Weights of a small mixture-of-experts language model, trained from scratch on English Wikipedia.
Size: width 256, vocabulary 8192, 23.6M parameters.
Experts: 8 experts in each of 8 layers, 1 pick a token, a softmax router.
Training: a variant of SOAP for the experts, 5015 steps.
Below are experts of layer 4 (counted from 0) of a mixture-of-experts language model. Rows are named router (the router's row for the expert), gate (a neuron's input weights, with its number), up (a neuron's input weights, with its number) and show model dimensions 0-255. Each number is 500 + 25 x the weight over its row's rms, rounded and kept within 0 to 999. Numbers have three digits each.
Before each expert's rows: "comes after" lists some tokens at least twice as common just before its tokens as in all text. This comes from a sample of Wikipedia text that the model never trained on. Tokens count by the router's weight.

# expert 3
comes after: " of", " in", " for", " with", " to", " on"
router:506516524517545493506515484515476489515476513535457504492484513516528487485500455525507495512489452497509503497532543513500513509489502511482473521503453532492500515428538513507513547482504516496482476547514480511507528527500527520526493507491494563497509501501486551487503473503476493505481475467492512520488532516463475499531496497527495518458460523498446496489493536512527498543463490486478472470464510503504512512475540457499496523505523444471453493522571490505489445476533497537505481503530469464452526495480525528493509515527535513529523530485532512496513519451506502454497502465524488547496518476460485504502551538498451472505550487466514465490489527554475474515483480492499499466496484483488490490458505485515523507520503527552495504506564489447505510507490529
gate12:488494490526449496505457484473529481514473463465516512485503486485541495497500489492524501498506466524468496501516470517503458494478521497498543553497525531516496506446506496473520468516508468490440533478457508505451527490481480451511496494490565523497539491573517511480503497485490512505517489519495495511517500528504502526502445483480489468478505467459519525493498508478501495532520456512497539447505483486479491509478475484448493501518513466519488482494507523518534484500510518541522449494518472534517513527490477522529473509503462485481498491478467502523504457481449452480492502505537489490484572507498488537480472473491452483477502495459499496481509476499536506479492523534553514475475496510526525484463564511533459484472546486516496497458511514457489536473478516
up12:533490544476480450483473484508479482469503466514446528453494568548477535498525478491477492491503492511487503491466473497520490485518475512484522497456522493474510464509469515497528480475478527512523492466530544540493498516488504489510477485521512499545502471469519519493530492496497512443510500509492523493501518481486542525539529537476501497510512506438533508493491519494501552450492501492541548482507477522508506554487504450505509531461501543516526495509526545507514519473507513476516518478516485491512507527526519462492479509524497518513455540506499487441490451493503487490498521476504495440496518485477541503507511479499505525474522505470489495496508437489506494478520534501543471479446441500531520507496478482477517483523479503460521537539513443522452507498539506
gate13:517493477505520519481511500507466490491486483533530555483483504504500530473502509511482565516483527514449484476498465482522494499474494519522528516490473503447552484525507507544491507478516537487480534509478497458482468523499537542507496551541492467506486491478500521459510469488515496473473475477503527484526527466527555498529505552554507512471544502487440494478487519489516500493451514499482472485502519511515511471527529468533497507478498518471486458485480486483500506527534496512500510522503528517519546514451527505490504485514515519503499478498454471528518550518507509515463477536510471529507501503498493502517480456524476489529512546463493513454449513547512509507461482516527475481545511489500492471492502466547484515488517482514461527462548517466516499503492576
up13:499487510517506507479515471524494541506503505487563524482454518547498514473507472488475514493527518478477478484503515518510536516526518527516530466450427517473442505463480494509487557494467477507523489495496481526517475482545451518477515468520536484472514507508498521466502517487442490527439510465479486509496480488487502525511485506508468478468514501486527533471484503483472484550539501511514485556530524543469497515490464506488539520495530480527441497511537501456492502508515522490485522525469486498538482536533505502521447493502497479486465501541542506480520491505514502509544504463511519516498513501521514493474504458491501499517496475496541463497528489453498548523498483495534521469505500543473497447495517500464464544479485534500494458487477510460516458517496494
gate14:476503479523496447497567504504525515551500469530488516506478499503518499503502548488547453508511487484498509497513502524508501523496488500502519507469536492502514495485536503511526482532496458500488501487503502465546503470515457482474502510510576498574507458467496569455515496490516538480493513482518486484499534494507506457466497458511496492498504492484527471516504499496501505540493504509490521518439505511480471522477516510497522507511470477512584496482491530493511487507520464504508531550463444516458526510460500480503552525481514492493483481497592555548549522496461491515481499503494497457496503520486501547467500478461509486498503517478481522521490501496469526483491508478540471455480479501500508467525513488502457505481471513505539473490513492477487497482503523
up14:465473502486453513475514520520481482499520501468502503524464488542465499489513513489492481465503504583526428505467515463477482489471490494503517485566539489522510505504503468490499479480487509518492508457456523490468502472494511506539516513496540496507535482492471498502505526476492485495543535528503484482490512500485508534492526512477522513528496489506481481432503530481502509490489493501508461471477522548536502495424533486542496545511454512497475547521499488488526523522475459502486511527480494523510493466496506529553488464555503505522486463490493469500465467460508541537453524473467486497529474525518485486491528449534518495474509486470547450524515477508508550495499491488504469483497519486518508497527483481490560548489507478522484494500481536508495526499488482
gate15:481462485494521503492539502515549543476494509494505510477497442533519469404480483523522557485513559525505522526473543522494500493535526488542466481517521497474505530506467526497521478465476504522523498491473481482498476469467458510477499533500483548472539503534517470500448519491497513487528521524435489516502528502499501504522487497529488521531484512513463518497493543518515486546515508491464557504523492524514490495458527529513454506515510523496507495515516512524494492501492490491512504533473490486502478493500508478526477460531532516506511470474448507505508495475533477460490503498520468504488527482538554473567494458486458502508522537498517504513507467482467534494494517497556485502514479469507518491504528495531483447505499486524509465509504503515491500438510541
up15:489447519508526534492532533541523488502440515474476511537524551484529502509458503459476476517497476473522519488492463493524520525503496461500500512455463519542522494490438488503522532446452519469509496524510475499509519474515523485485518497493505494507536475483501550488497503470491466478529472528451500503516487502452494486500478563532513495513482486500489522528471480488498527495503507490524533570497444485532548502465505484502491536497491475519514540514462522458528502499499471489524493518460482472504503484520551490485493504508497534493523529482513474524497454554552465467480504515500524520486510505449503503492483507498533472516458515435497514503517533461480492491504543502510508454481510525500501527503489508488520533532489514462492537505503491517516502554505487
gate16:520538471491442497511496489531476470507484528505521491515483481533493508518468479485498464524518440515524441495476487515532502499532479525514485526508509467475474558560530498493535509530515506521498496530474526535528460506507495502546519494508518525538529506535495504506488518489528479491492467515470485520464507500469519536516518511493510525466528494491477533552533497481471550534491499551545530477533465513526525509528507477506508530497493530457531486524491496477521518525516528504496469531525483494513488482536521522459453526501488471451483511484502494491519468498459521504503501493517543460502511470467486519480527535500529524517474461513505508512533528465498479513505512525516470492504479509537490537436505453474530486511508518557539525494568501462506477511506510
up16:515495538482483464511525487519495464529534504483534488528495520512498525490505477513532453515518496521470529519502495509453517516501542489495498532490527535483459513534507485474465496503499517523491484516504507554530526548475497508485520481480531537548520515478523495525439489479541512482516523473547478524465448503504499540533452530472489446522492505465527526513485505517486513503515500505510579434490513504467487509504493497509532497513530489502503519500493487505493468524459496495523468476521504493491489520509481508533516502486495483446526498477505473490468466494519510482505523472491488483479527472535493468458517486491499491508458501529474491507525500435514524431509507487532461464475509506549514479495501489513484477502499473538536496493505527420497463489570476
gate17:495492495512494458498490461481483527540503498471442509503485475521482524494507472502470563544511545515513469503514489497513473451503536513520478458483494521515552498514486512503469503479496500506491464497497530534532490492509473529465502475533496536530544490502503517496487497509474529524534531523494518523495496476500459487498481448485517512516549466506501489519493462483502485547503491528519493497532565533479463500451486494512477460494517524476518467492511508486500490503415489492498453445476537504460491474478530497468514460510492535507537502464494486461507479481497537517508549468490505502503549539476450524516546545515483523511487500529534500484450488478521481487513482528515476497473478505488467475522524470506467521494502474484461515538505475476461504478492470
up17:505470526494491558487475530455492468461494507493454540463510469477533487509478490519527501499490509512495480516485529522475505533499559511501518520531561472495483498489456498496464506489515522507496504519497462472497485492514476517480511509521475469508509525494502534487462508513498461482457554505519506539476517530534520545533480508511487486473474497476466484514498523481503470486496507511473499497452503466497518545485508514507454517469494492460481508510477497482492509513484443528491545540504478517478547491520544497517489474538502527518468454511490504551505505539472472475496498539525509501537517511465469500448496456518529505507520469505483486519491523478560476558477509487498512494459494491490508432531497500476491524525509521475454519517513431548516509487463521
gate18:507524535474460473517471468482508492491547483526505521486509473494512493515536493582473569489459464517540477516485504504538490516540533502446518488480484504493465521477504493480508482493506492497500528483533489525496495469469513449510521506466490481487489503497508473496542485491534492485533462502525517454515519507492465546545554515491470450522489500488537489451476487485507494500485485543462488513533445511471520499479420482534514474519547452507521505480486471503484507457518553499512510499541527509526506514492476513506475505509522535519500510521518511508501495497464517524517498493483524535444509479514546478487504541484540494526499522475522490500474498508473485521520460472475499445493517493516490511496481473484460501509545487519483533512486516495530546481503529
up18:523539506497473528529542497513520531491519496494485478592469506448540517505502499489509483490417455491501513516487508515478508504476488504467468506535461505555529467507474514524470479489490424496511491520494548467496502503485494528482510524478484491484487511535478489514495484504507483453471486528522489489562529489539507470485536504523475495515455501495511483500477516493495516474509541520420461484505470514488489480473513490505495505512509468508472488453498528545511510530522510489484514527551552521484483486476489494528507514489514514481504543516512511483451481500452503499491498508512503518482507458495521538506550541489514493490518495496541551575502519473500470509516498527482496513529498492512517522523517516532475480514497526524494531516550481484484483530474483
gate19:506476505520505522510519497559495498491471518477466492505494517491475491490555508523516515511505506502511549523494512459499479452400515480521543497498495518502469486506509485508550572527493491456488496537483510495471480490533489502496533537494515532466529515494546490536510497473496523496489491561487480476503530489488447546503481553509525523495501486492485471496558538488516467470496479475509468472468490485485484504488506515530588491474482516523511468543490513461506500477512449468466491524512491497512518499472510485513525480471508427486478540536501473499532526503489501481517518487528524528523468475498501519519568504506491505496479497511471512503524493502481500515509512482479532482505470474459500503479499490472502509517512524462545481541520494451523485488481489
up19:465503486470530518510484533516500478468570507504451519505496496453487501532538454517524479516508474472489500477514481485515497508472457503475455528457499510502503506488465476532493475523510468516522457467507526518490535475515483486487515497488499510541521516449522449496542469505499455492513494519499494483517476533541509540494509485500503536497513476485472510516498520506531521521504535473501501530492460474474490502484529528556529504494515477499500487529493464512493465506470486530489494549463517487492507479469513472544497495452509501446457562480490509502496508513501530524474456494490517486524468419566510493536515557501500475488462517492510550471517503516523507496485470459485497475512469457473463502506532545491490513501489492471491480471495530491539503501461487

# expert 6
comes after: "\n", ".\n\n", " (", "\n\n", " \"", "-"
router:523493519480503497456480489517499504521491460493522487479493547501464456519514523504543519449548486502529526478487507507500477481478530548513479457466559518503518515544492500489485503495490532510545500466492511499483525464468464462480464550465488482494540534494558507470510508506542515551543502525497496504523549526458503494515515540516476552483498496482508501529508515533477472518501525483519488454486474514514468485553527492530525476494480538488506505494497474471471485463485480491505489514436478500468516520474487496504506454480495517470482508487470472483527465528527486516492473534521533455525509532508519490497465474501508506456506529505485524525489494471555558471499516482546478461512480520486493525543501465471481513487502472463483511514478493487492514469469500
gate13:532500455476487501520491510451428464509477517481515462550476468487490506492519513482523487464495528460536547523490520480520497508493485493503535478535488473538546486502542479542450482488509522519515477453478465488494501477460497517474503515512441503492522521514488502481464502468475521493490485462474478456553486505513493494494565499492554507506493517531487500497528497471490487507477491474493506496474478494499486492511534497477529495497523492472505531482530491517533480497518497509545500492481527508487516526494466522474504466528484507483528531486491447474485473482493485513490523519493496474526455484522540479501502494476541450521508499505503527488436513508487486458484506468557489479548478488524461529503474518490543517476493435531515476543528527522474504552532522
up13:499506572501537487504514467493517536457485469500478508493515463477542506472517506504520508523535492503556441482566527534526486441477511506494550466453512494488526487483508466493503501533501490537502517472489488496536501519481508491484518499476514492512494501536477508506543530515521551471505522495524503517554516516542524509533492510526512473513519541470523450485445515514510458489483496480518511462472511504524480488490493517461497494489510481518494477476515461483508508518520504469500486485483477450520524492504507477500445535490529513494557498511465461441496484476526522449510554506462521487507499484484523512524538490546527553548500490508530494491526504497522523511489464498475436486483544524506524491477504490506500490518514514468501495518516503497518452467506479
gate14:507481471464511485482529502477491543497526475536495507468469520503528467548537445468489488509497479511447508469502470504537508505490500522520476525471463502463485541493483477474516552506512458516525529493446451486510542457506449506466458465503498532514485490522472531496466570525454517501490511533517495516507477504493520508529505520512522497476547488472491454453452468464510538496516521485508525508520500496503464499503542491511508493503503488513507522473523493508480502488544474558452504476477494510512510474521520468534514544541509471486506488495478444515497461513495510488500540478480501517518474527503539491497475534460566498492510494532524502511492471520470515535513475477541549480484514498488470514528510532515535516517499523510474486501520492497509482528529514
up14:543475476525531535415438520485482489472485494502556526527502528530492514518552501543486564496507488482476471483470507539531533522485499533507502533495495501461501509517509508506473508532506478492484529550507540487477498495456524540493540516456496483499493526494464463520504491502519478479509521523485511488498484526492474530515487500476523545485504541509533534543509512512519481551490498459513484490497503460488477540451496494483483501509525485468432524468500489534499490513510529542507492499492497505476455489525543470512488518489511512498458564495488506523499519521493553526514504476491535498485500508521540527487504502510512486506491499488501519474554515497513490441514533483506532523507500508488459520488478475479466502533460472478486568505510488489536473496521505
gate15:499496521514522504512509551457482475560490498532487543479489504520488483499486524492486506459495539476533469486512500514498510502502503446498559478513507535521519528528453474525496549514477545497507490502489488505496525527511461521454499493533452511521578520476509527496472496493487520524518511472470510465497484512468505479462535514521484489528566549477499546494534495522465488512554491515524503517524550467498466529506489466490494514494493487494507527515485488464506489474481514480448485503490509479464449512488511468512535477512473529460498505520506478537518539536493540500485464490490447502505492477518512479490485508502492488498468469503501540468500454513496508513540553529535469524519506472539487506496520533573495502464459513481516509481496472501506520506487525
up15:474504492479504522475517470467512484490514527517490493513442479505524531459490544459488522555528502508505513514500528515469505503519492534561513502528479496497527554528476542516534548496450488495480530480475484528500470529493512532495531508532536478493542437482527497516475487518448507507504464530520478501506492486460485484473531485522467505497509504521521502490502517551442520477508466498493486468506528480478537475505522523505435481449522471512475519513469480466518475483493508507521503491482467499444494506504484488540475484469527525455449519483527470508498531495504544503513503493502500489498528537536453475483514508506437500527486461439468501471482495505498507449460518503516531515489480495491492492502479506501497478479481530533530502503523494544475492544513492
gate16:467475493468487464504508488500499517469480494481468501467509519526494493557505513520458551492509517515478529540457468467529468491452519481510476464485488554515505498500550501487484466478513520457502511456488543516493484507493495483484531500479468512516524481495504534556486503516497491546533508452464506533520545501503530468493527521488469501518552502493529522525497492494512546505484475548467481525493484528553465497523515474457473532536478474509483475479485465501498477470477510485495506523448497467473521463515541529507502486539483527471490490491503517522513517502518511521476505505507497537517489497465520451508502518463509524529474504521459476530473472526510509506497527498546533499485458540500493509490536518463489491481525513451506546513506489492473575486458479
up16:487559513519484488484478463498500493478472516499493517497483475498500499526508525525511494528475540512474519535494446535518488498518569472497528507516557500531461429502532530500488488456511533539531456482527516475474524530532513481481513518508513427527534493499491511512536495480506435506475499510486511506482492569506527504490488461512491535540496490496452468511500515492505474539517440540480500530458536497469471485498519496436434474502499528451511488481498525479463501505505531505528468507519510503488536517476508496501479557501503487523511514486483500468508518493494487479480528480489517505431544540480505496487498480505526537497498513495491502501502474522514523495490532502503509514472479474492510499556485485531521517482505545520525517516518473514489487539511482
gate17:504515506483514483507504499465516483521501483502512539557496514513512471525505502497502520492511476499515466491491482536527493511516524482511476473460514513474522469506516501471505540518536522494522522548513530513487517490505504467499480517468475508530500500527514488537536526539484501524493511501478475455519503475498530511514495471545514511487501500499508508470506523539524535542516497517468473501471498490452480522568539493508513527544541479513528518507503482501504499497479547506505461504506495504528516478528532522486510502524503531464506485508465477541433517479524489522539454499509517502482474532490516506482511490518460506441485518504543468532460472526553507515492456513554494483451503537543531518469483540510516484545503460468446581506490473526520506552489447
up17:491543492527488509458485552462509520469522473551488470496522493468491514497532520535494522468523520474484489493469514459470497512529533518464498513500504528481499449518520493513503536480524497444512527493495477467533515479475507474535485478536457478452508519467530483514494501478515483489521476514472548539521473545526434494538487485489471491515483462435512468531487495549511522487482481497501504503495512522514510528458517479507505485437527523498489536496478504458551530472517539499494502455494494515476458491504547509480484499518505484501508496510506508504507532493496514498499510462500442495511511506508518512510546516482494514533500476490495490508547509537519498462504555499512483491522501484476495492476478480503511478489449537565505495463498440489474523554530479
gate18:471452488487541502471530510466547512509466546488510485439462489446532529507503523451519516483464510472485503502472521516526506490474510501495482513492534472484479504492486497481518447506491493500446510530539493498476494477523542503487502490473457512508505493512481501499540526522475529496528450508528470475511512508476511507514502514503488528483471486495505477462498458510489472567495494497511486475537472468468523507557492501504464524490513479477479486500529502490518574531487534451511502486496498467500497465477530486552511494489498512482485479490523482484499500497478488481539477513501558523517517485472517501507430482452504505505484481519493521476466506500526501523468474529485459522499447470447547461480510537506498466505493485511499462456482528518537497456466523
up18:489520504528515480493472505460517508491483457436553477499514529525497513472503529469514505512503465490480502500507459483494485506495493495516513465513484467485571507520501516513494475514514501486501501470542496479521511487455481462521494512479493475442524473529503516506504514511478561479505538544489514455531538474518510504480510520513538477468501508511520544477531472530482510518532495507540510438494434454501546518500515503529481509518490508498539465498459478500488506541521486506520490515536458528512517478484530467529452517486512498456485502470512518498520460426535466482506519504515488412485538529505503539488498490499527492481489494485533517496488536512533513516483514476516530484510517472497538471514475482536526537534545493490534488510478499501510489521511525
gate19:529498487516449500536476503490569468505478504497506502501455523510518462508537509462498481508483515490493494506519502512495516507528488473520476483495492507487542514494515469459553520500467494519486492494507506523500492455478502531499520535488528529534511515549497522516475489493450539542493511494535498477540437555510526546513489501500505465472527539491477515523524521510502496517562521468536517502488498505496522526490502473540521554524473508483527486476471493523512505479531478490449487561512528555547516465507515526535501517512480541497493490509470506505523443515487471492489500501510488476468571503494526502508483509522496504530449511535510501476493506511496482488515513469538451436512499509457491566527504502487502497525487542532476498487522503487491529493471459
up19:508530522503513473486528538547505524469512505494514468508479459496491490495484468483487511483447515527466528498490500528495518497465490547582491487481476533499511461515507489513509504494499525483436503467494525485490510509566542492527514462497545504505504480489510532422501481487477497498475520489484529529525515516531529557534495495486498452526516528478486508516518495490501476504509502459480515517536518546523527520531523503470533526515522514490508487492513526481478547513552477522537521555513511471487541517495535482512515485483510510497493489544497486490469500476540504526517493509489480496464495492532500429519519493504472525504475499544488534468517481493514532542526532520471531488548508501549533528481558550510485509477473483469473518520501493518500513511483500
gate20:481493504531445505472504459512544494487498551529503495502539496514565501540491499519516525511540529452497505487488460496523469504506505459525547467527494561487501462516490470507493565498531488463493518491565528498500499519459483494478506493464541505505518519502504500514479460487514514521509495518494513493513526485531509509462492514509465500493512504520518486513543474516504483534529533491457478484508540489473453482524488485498476437489473520499485458509488515517487516495498478469483516495507518487507499486503462471532564495513540531425487533476434524498495515550508489491526511479465460479483506445507520506452505489530513451495534505474469458508482471478509467517499486475478512478467478511491469489481484488482490479471493475510438507482503498489504517516523495
up20:477463500496574511492512511539464533559501509506503527484540496517521522517498484530535500521517501501505491499475512452517494513497476494512529480511501535527460502487489514499514540481489481519485523460490533478497506505512537519518484489535463507475494508538505515518483499493508510491514488572500491495481517495470491432507547489489484440462466486500472468492477505516397481539500493534520518451460531497509524469521514502450448475566504492485524462525494494549496527493477477510512502501536507509461571494502511497527500467512519515465460482489466498509520496459501515520479499474554504469473542493495524548514524511508488480506514520453530493495508519513469503505480512506448495482486472519540523506468494508526509528522507499526496478480473520508516504516500483

# expert 4
comes after: " ", "201", "–", "200", " (", "."
router:485483493497530534520486511499525488506468519497536468475492447495482535489492474495460478493508504471525487487490502485494502490508470490514517469512538471516509538448514471522521503507494482509500497502532525499498433549521518479531521496537525494478471524558448512509496466441463518527502508493452471488481500474509487521507515517466477522520494500515518461492473491470508549528481482478568475541551514489454502524495522483485518494518509525478579515491479468512494522531497474495514467496504504545512464479528474482500501510469536506542520484496510481525510521477497492491492485511496504481496508527483500518547499539510479534503497554486492528486513500503508519493504560483475488517526546482489504474498543464474427502516528541548538528491536471519481495459545497
gate15:469485462482494534507512499523479526463490475536525487488459445527482468557514497514557512461514488535480512465522476554533539467529520502470499472506508533507517500517514522534497511471518509453498547519495534479497506461454473489499499479493525492495551474515491499470495520476498523523471481486493536470495498513507474478477484543489523489470482511507475512494503519459507507524486490515499519517535504476470539525438469487488508491517550489594462537504474508453467471484509504492485494483461481523503496486497491539518475478520519540498466509538582508517483508502492532504489486487497498490499501479531524478490487485479523486524496493477485533527558498495466518479492476494522499447530531494467475460498494502478475510503521528513533483478470503490470474520457478
up15:523467522544487541499512493535504519534487495453488482490459468524493486500525491535482461493559526544466457469495499530533511461498512530525471499481492511458522507506521529531520536492550485479505489489538450527476494496529481498481463485502507465477479460430527503516516511517501502514501445521512524503493539507512511502504523504488518483479477495503505484493481492476503484502512505495496535526494454459497467498497489534465479538476529541483501505547556460490457472531524493501479466471524470470515511467459494491551477495513502537504480517481519493517471530523511494505471497506488513493512518514489540480522495476484530489502490444463527539498516503481535528457493547477492479490501478540494502509531489472495538424484458506486511544527502519458509532533514493
gate16:506496413511524482485531503539505491479462500539484491503478510479503488452564504486532520477485438490544492483504484500529531505509504511514476504477523521497496493492516511521518450520521525502501512506497501511532495476439491528526487477483564537464466535498477453500503520496468466490464524502460478448465472478540486516512482506441506455476494515521516460503502487525501480494481538465484546522518553499511468540473505460489518501506539509491487505518453453503479528491470489495482507473464526479512502517470496501479555522513508505485506466480504505490501513507502472483466495464492534495489468519478540511495507534500512510542491523510543503482546518487535510459493468484504484529534506470495461497508510476520491466492462454465506460508456479501512494510486541
up16:494488520489494476481458487496491475479516476495532565518487484467535515502514509479498497513491523514508488489501466555521502537518485496491506484534476518439528515508492493495478500526502504485488513475485472493527559532523467510488510525472521496472509506496469520542519505507503520510511545500448480525514495466507480455506506513513489487513461511465514509540553516537536501443490464506524480484500507491474452474515492503498517525514513537510476498482483525516473491508517489509508530547482524477516515540479468455504494528489547488473505514502447521487505465505505547486522429454505531534540467499504525543509487494513478555547461522499516447555560469524486510475530480513509521484520497490501460478532502506485507523505505493550523457522498455513499532465503454
gate17:490489473530487552532482501508497516489490487491501499518536517464530532467505531520521543558485507504467502475488521487462543473510533488535512509487531486463506518454482509453492522534451518503511488545495491532478484509522472537501496472477534519518505472502493500535469468489526510493461471510539484507512520477530541520491521519512486502485499441481485514486487507486478529536470515463481484497520485484479512490534539490491526516494502539494508455506543474531490543523490466486502529491478496518528531524524512485493465509493491513539496475527527540495514530530453486500521489507428498520485481576502481517543454514459522539476474505472541499494470473462490549532490509491515517502499525490467467451458480485524496546505468533519516529535490539504513488497486520
up17:486517482497537516508526518531485542519496465489554510522495513498492540481524501495503529477517491533488519505470556465495492504502529491518499543510502432518504482471489499477518477487487516458491496473519519489487509500498566510486482508476487483543535499480538505536510474489522456484467507469472442441535540480492542542529519494495530500551487511484476485532494474465493546544485462515532526499474518481479521461516546510490472513511450536508484486543497551510482538503498489491509545466476516538500484498520498487497542499472501493503514482493501545523475498487510531507462504490451542521531529482501478537517516524507501504507476478493484522521481490458497458495497487496516536495450515485492494536479477477502514504462462531501519537535496546447520511471504533
gate18:488480523496534513521457542471496508499505517535491523510475515446494503502498492448462493514485482482480491523503457478538460488506521543467494480554499487502431512515473472525519520486539504460486458468521502479468487524518523498498441525469493542522503519457469443552514502461509502511512506500512525491484513517495508463454500556521518507493461473516453502543522498499511493508531501477519463473487482458509516502507516464495469501492473434493534479485465467491536517490503505535513489544509499474511530492471495520517545505432505497456500482538507461481524502478527491474500477494511474464492524505478494507520468542530512485492514490537499539451530504473515491535520472512496493488478478540538520500528470505473496526539465487511525507524514508477469507518487499
up18:510517517478500526542494489477514473493527521524511499553500516553489490472522516518539477484500475471523476455505460500500490509481489494533489504514520539482494485530517479492522530490520498553485502488524531562498524456495520481526536487479479530479481472498473520509544473529489438502518485520550447493454489534506518471486513449496502469513509476503503481488542524498528480485518478469505499543499518533474500488513510504547481577529523508509536506487532476498495495510498505474471463526490520500532513472486581484475511514495523494513459515478503508515472499484504509484527500507488483490521497516539516513518525539470493480473510487509546460478554523524481488541483552516499513499455487555520507505510474533468481507479459508504526546485544466468474476524497470
gate19:496516478485528480465496481505491478489526475464506513506558451532485501495516497528503491506515502527474480492495521489507496520493517514475505503490513522497524525503514529486511493551502516523482478502498513485507477537497550514491504457534526493485504452510518533483473510532519482526518534515534487506513498521454493511550480522472530532465507510488499511522510516520484495494512462526522478540495522487504513537441510512510483553482519529501482487469525517523511530467477503477521532464541510512478443501456493553549484516522492475533490472480538497493520492461495449455503508499509463528479511479481496479501438537556504548468511488498500497547542512529501483482532492480414477533493489497506535491517526484490509529463468516522491528515462467482458462494431489
up19:487551537554489493493531509515512511537483469505484456485578493500529453513502482460537526511527514486564520491495520514523495503526513511485498487471434545458492551517511496491517499462519492490538498483503496501490444517524538487508465525497455468526474475569486463504501538515519545442540451500506547479534463504540525528488474505505477474494503482515473506504479476478504511517516525485516486497535490525481507491520483516524504485512499499484472497520504485497505518488487543506474487484472518520500508487535518484513511486516533476521510492458507515439503528507504542506501518513541460491518509470458484468478497484445465526522470497482481504500503512462511509486452566481499486466495503497498492501486505467500505459512467476507485484496527513486491507450496450
gate20:496491521548496510469523516524495491524489559513499497458500513508482510491513480527458498472493483553467471551478490483468501464478476455492461517510498509512508523542466566480512459496534452498540550507516449499455499521491503507483477525494454489476520457485450502516525490538493465537503524455465536497509503509524514504482500478483494462487484533485481560505476505487501488495513464535470552498505534517487478500513434474485481513464506451486475521503484491471527518475558481519489521468491524509493488516530480493451462512528507519490455492490467495494496489520491494480475486506456514478512549477518493440509491503497509471489513527500535529507504493506501472501479488553508493521542529487488466487522507501438501531475490505472457491469493482493520520489493506
up20:521544501521532512520517503490487482497485549511497518537506485512496502500449529473523508571494513472516526461487454461500473510485502492517468508479503511447518469521561545537468479512535532504531512488500528525521532503471518473538528503527518454524498532482462487489514484524473492506511476513496481525494506544549502453485483508510486516536449465549490503497479489528501517503491508487488466517481495463521512486505477516522496537509518457553502536506514517496484499509440521517507478516489508508500520533510574479473468474481477535493511530497511441487480537498504483489475488535527516510519486484492477498464502442517447529498485510497497487502444496483500456476502497461516484520504516487474532565509522504502537514518460503473498506503507519480440475496470492
gate21:535513483487493479502469536503555512488470532498536508510518519551488500528550493554487458482501501542501517489535505505553527497492507494500516514535546522448496458502496506505517533508502478520545493474504507479506505525492508513560481496517518500523511482525490490532467520512497526492479507483527504458509503508504485483505495532510463510471495494518497522475492515540531476492504512531506456529505499532460545537464508531554542511496509477522519516532489523476505498468542475494483491504485498536520492533454509470516456486532536523486515516548486492559485526491482495479496538494489479516500499526493543517554499487488540544481538517473532543456540464470475525505517484507530499466494521529497485470461491520491503526459542461524467516472527455485503502485518558
up21:513491518462501466502482467481502517471506487517482503533502485499474520522478524489498522525491470454467485490486509542538553486505443489481504474492467496497466398545477512501463484495508501503486463538517520520444530465478488491506575491496518487518531477464525463502505483433478496467482489519491489555451531520521516526501510501526493475508492511524506505487498490522526502472471524519498476492492502503528542506490517465495522489500495501497494471479477506461514529505506504510489505523483465468516491544498501436466492501488488498521528491539484550484478515540520511511523475503435476510512455529516498487508518528464480501532478485536515500509526556492507512493521498473527465513539479543471464487508506509437518486503434506515492517520494513491500501464468495
gate22:503465502526461519445499523528531503458517503497542522508454519516507540509476516503484505442509529492496486472512491497488523529522517495544495537531475532523525456460509549468512498505500482495499527484501487479547520526478502552487501539472485519480499472504518479454498481485464497468503523483467515490499451503506525470550497508506511484493481464460508479511474496476504513542467487500501468510499510469514537514511500512452474492541548474448528518532482518500505512514515441519554513514530501500493478495528468459508483554473531463497477499517522543497483504537518505512495490484490448458536523526482518529539487498558483471489501507515502507502525487537526515473524490523491513534546487486484504467532456511457529526510510503515474518487515478456475487455463496
up22:533477496525544547503509473507452495505533497512515544497499517544517491493477490462466524494503497537498476499491519503534523465539470483476498480431514520504494468446545488491474524460499518496486471487514536469536510454482498476485451537492484514469518524517507507486479518513501540456518536503512499516444521521553497510519511486516495526492472476524460515511509493519488477510487547504449462550459514463459498501499478517526517486504497474487517497536508492508547477485535489545495504510508494524502488503474481515502509533500496550436504492515519504491460534496538497510523487499524473488511440490452567486487499509561506492495540553512521462467514526524493538528494497536495501497495472499506477482503474507505538469489520485484488505519454515516500509463474526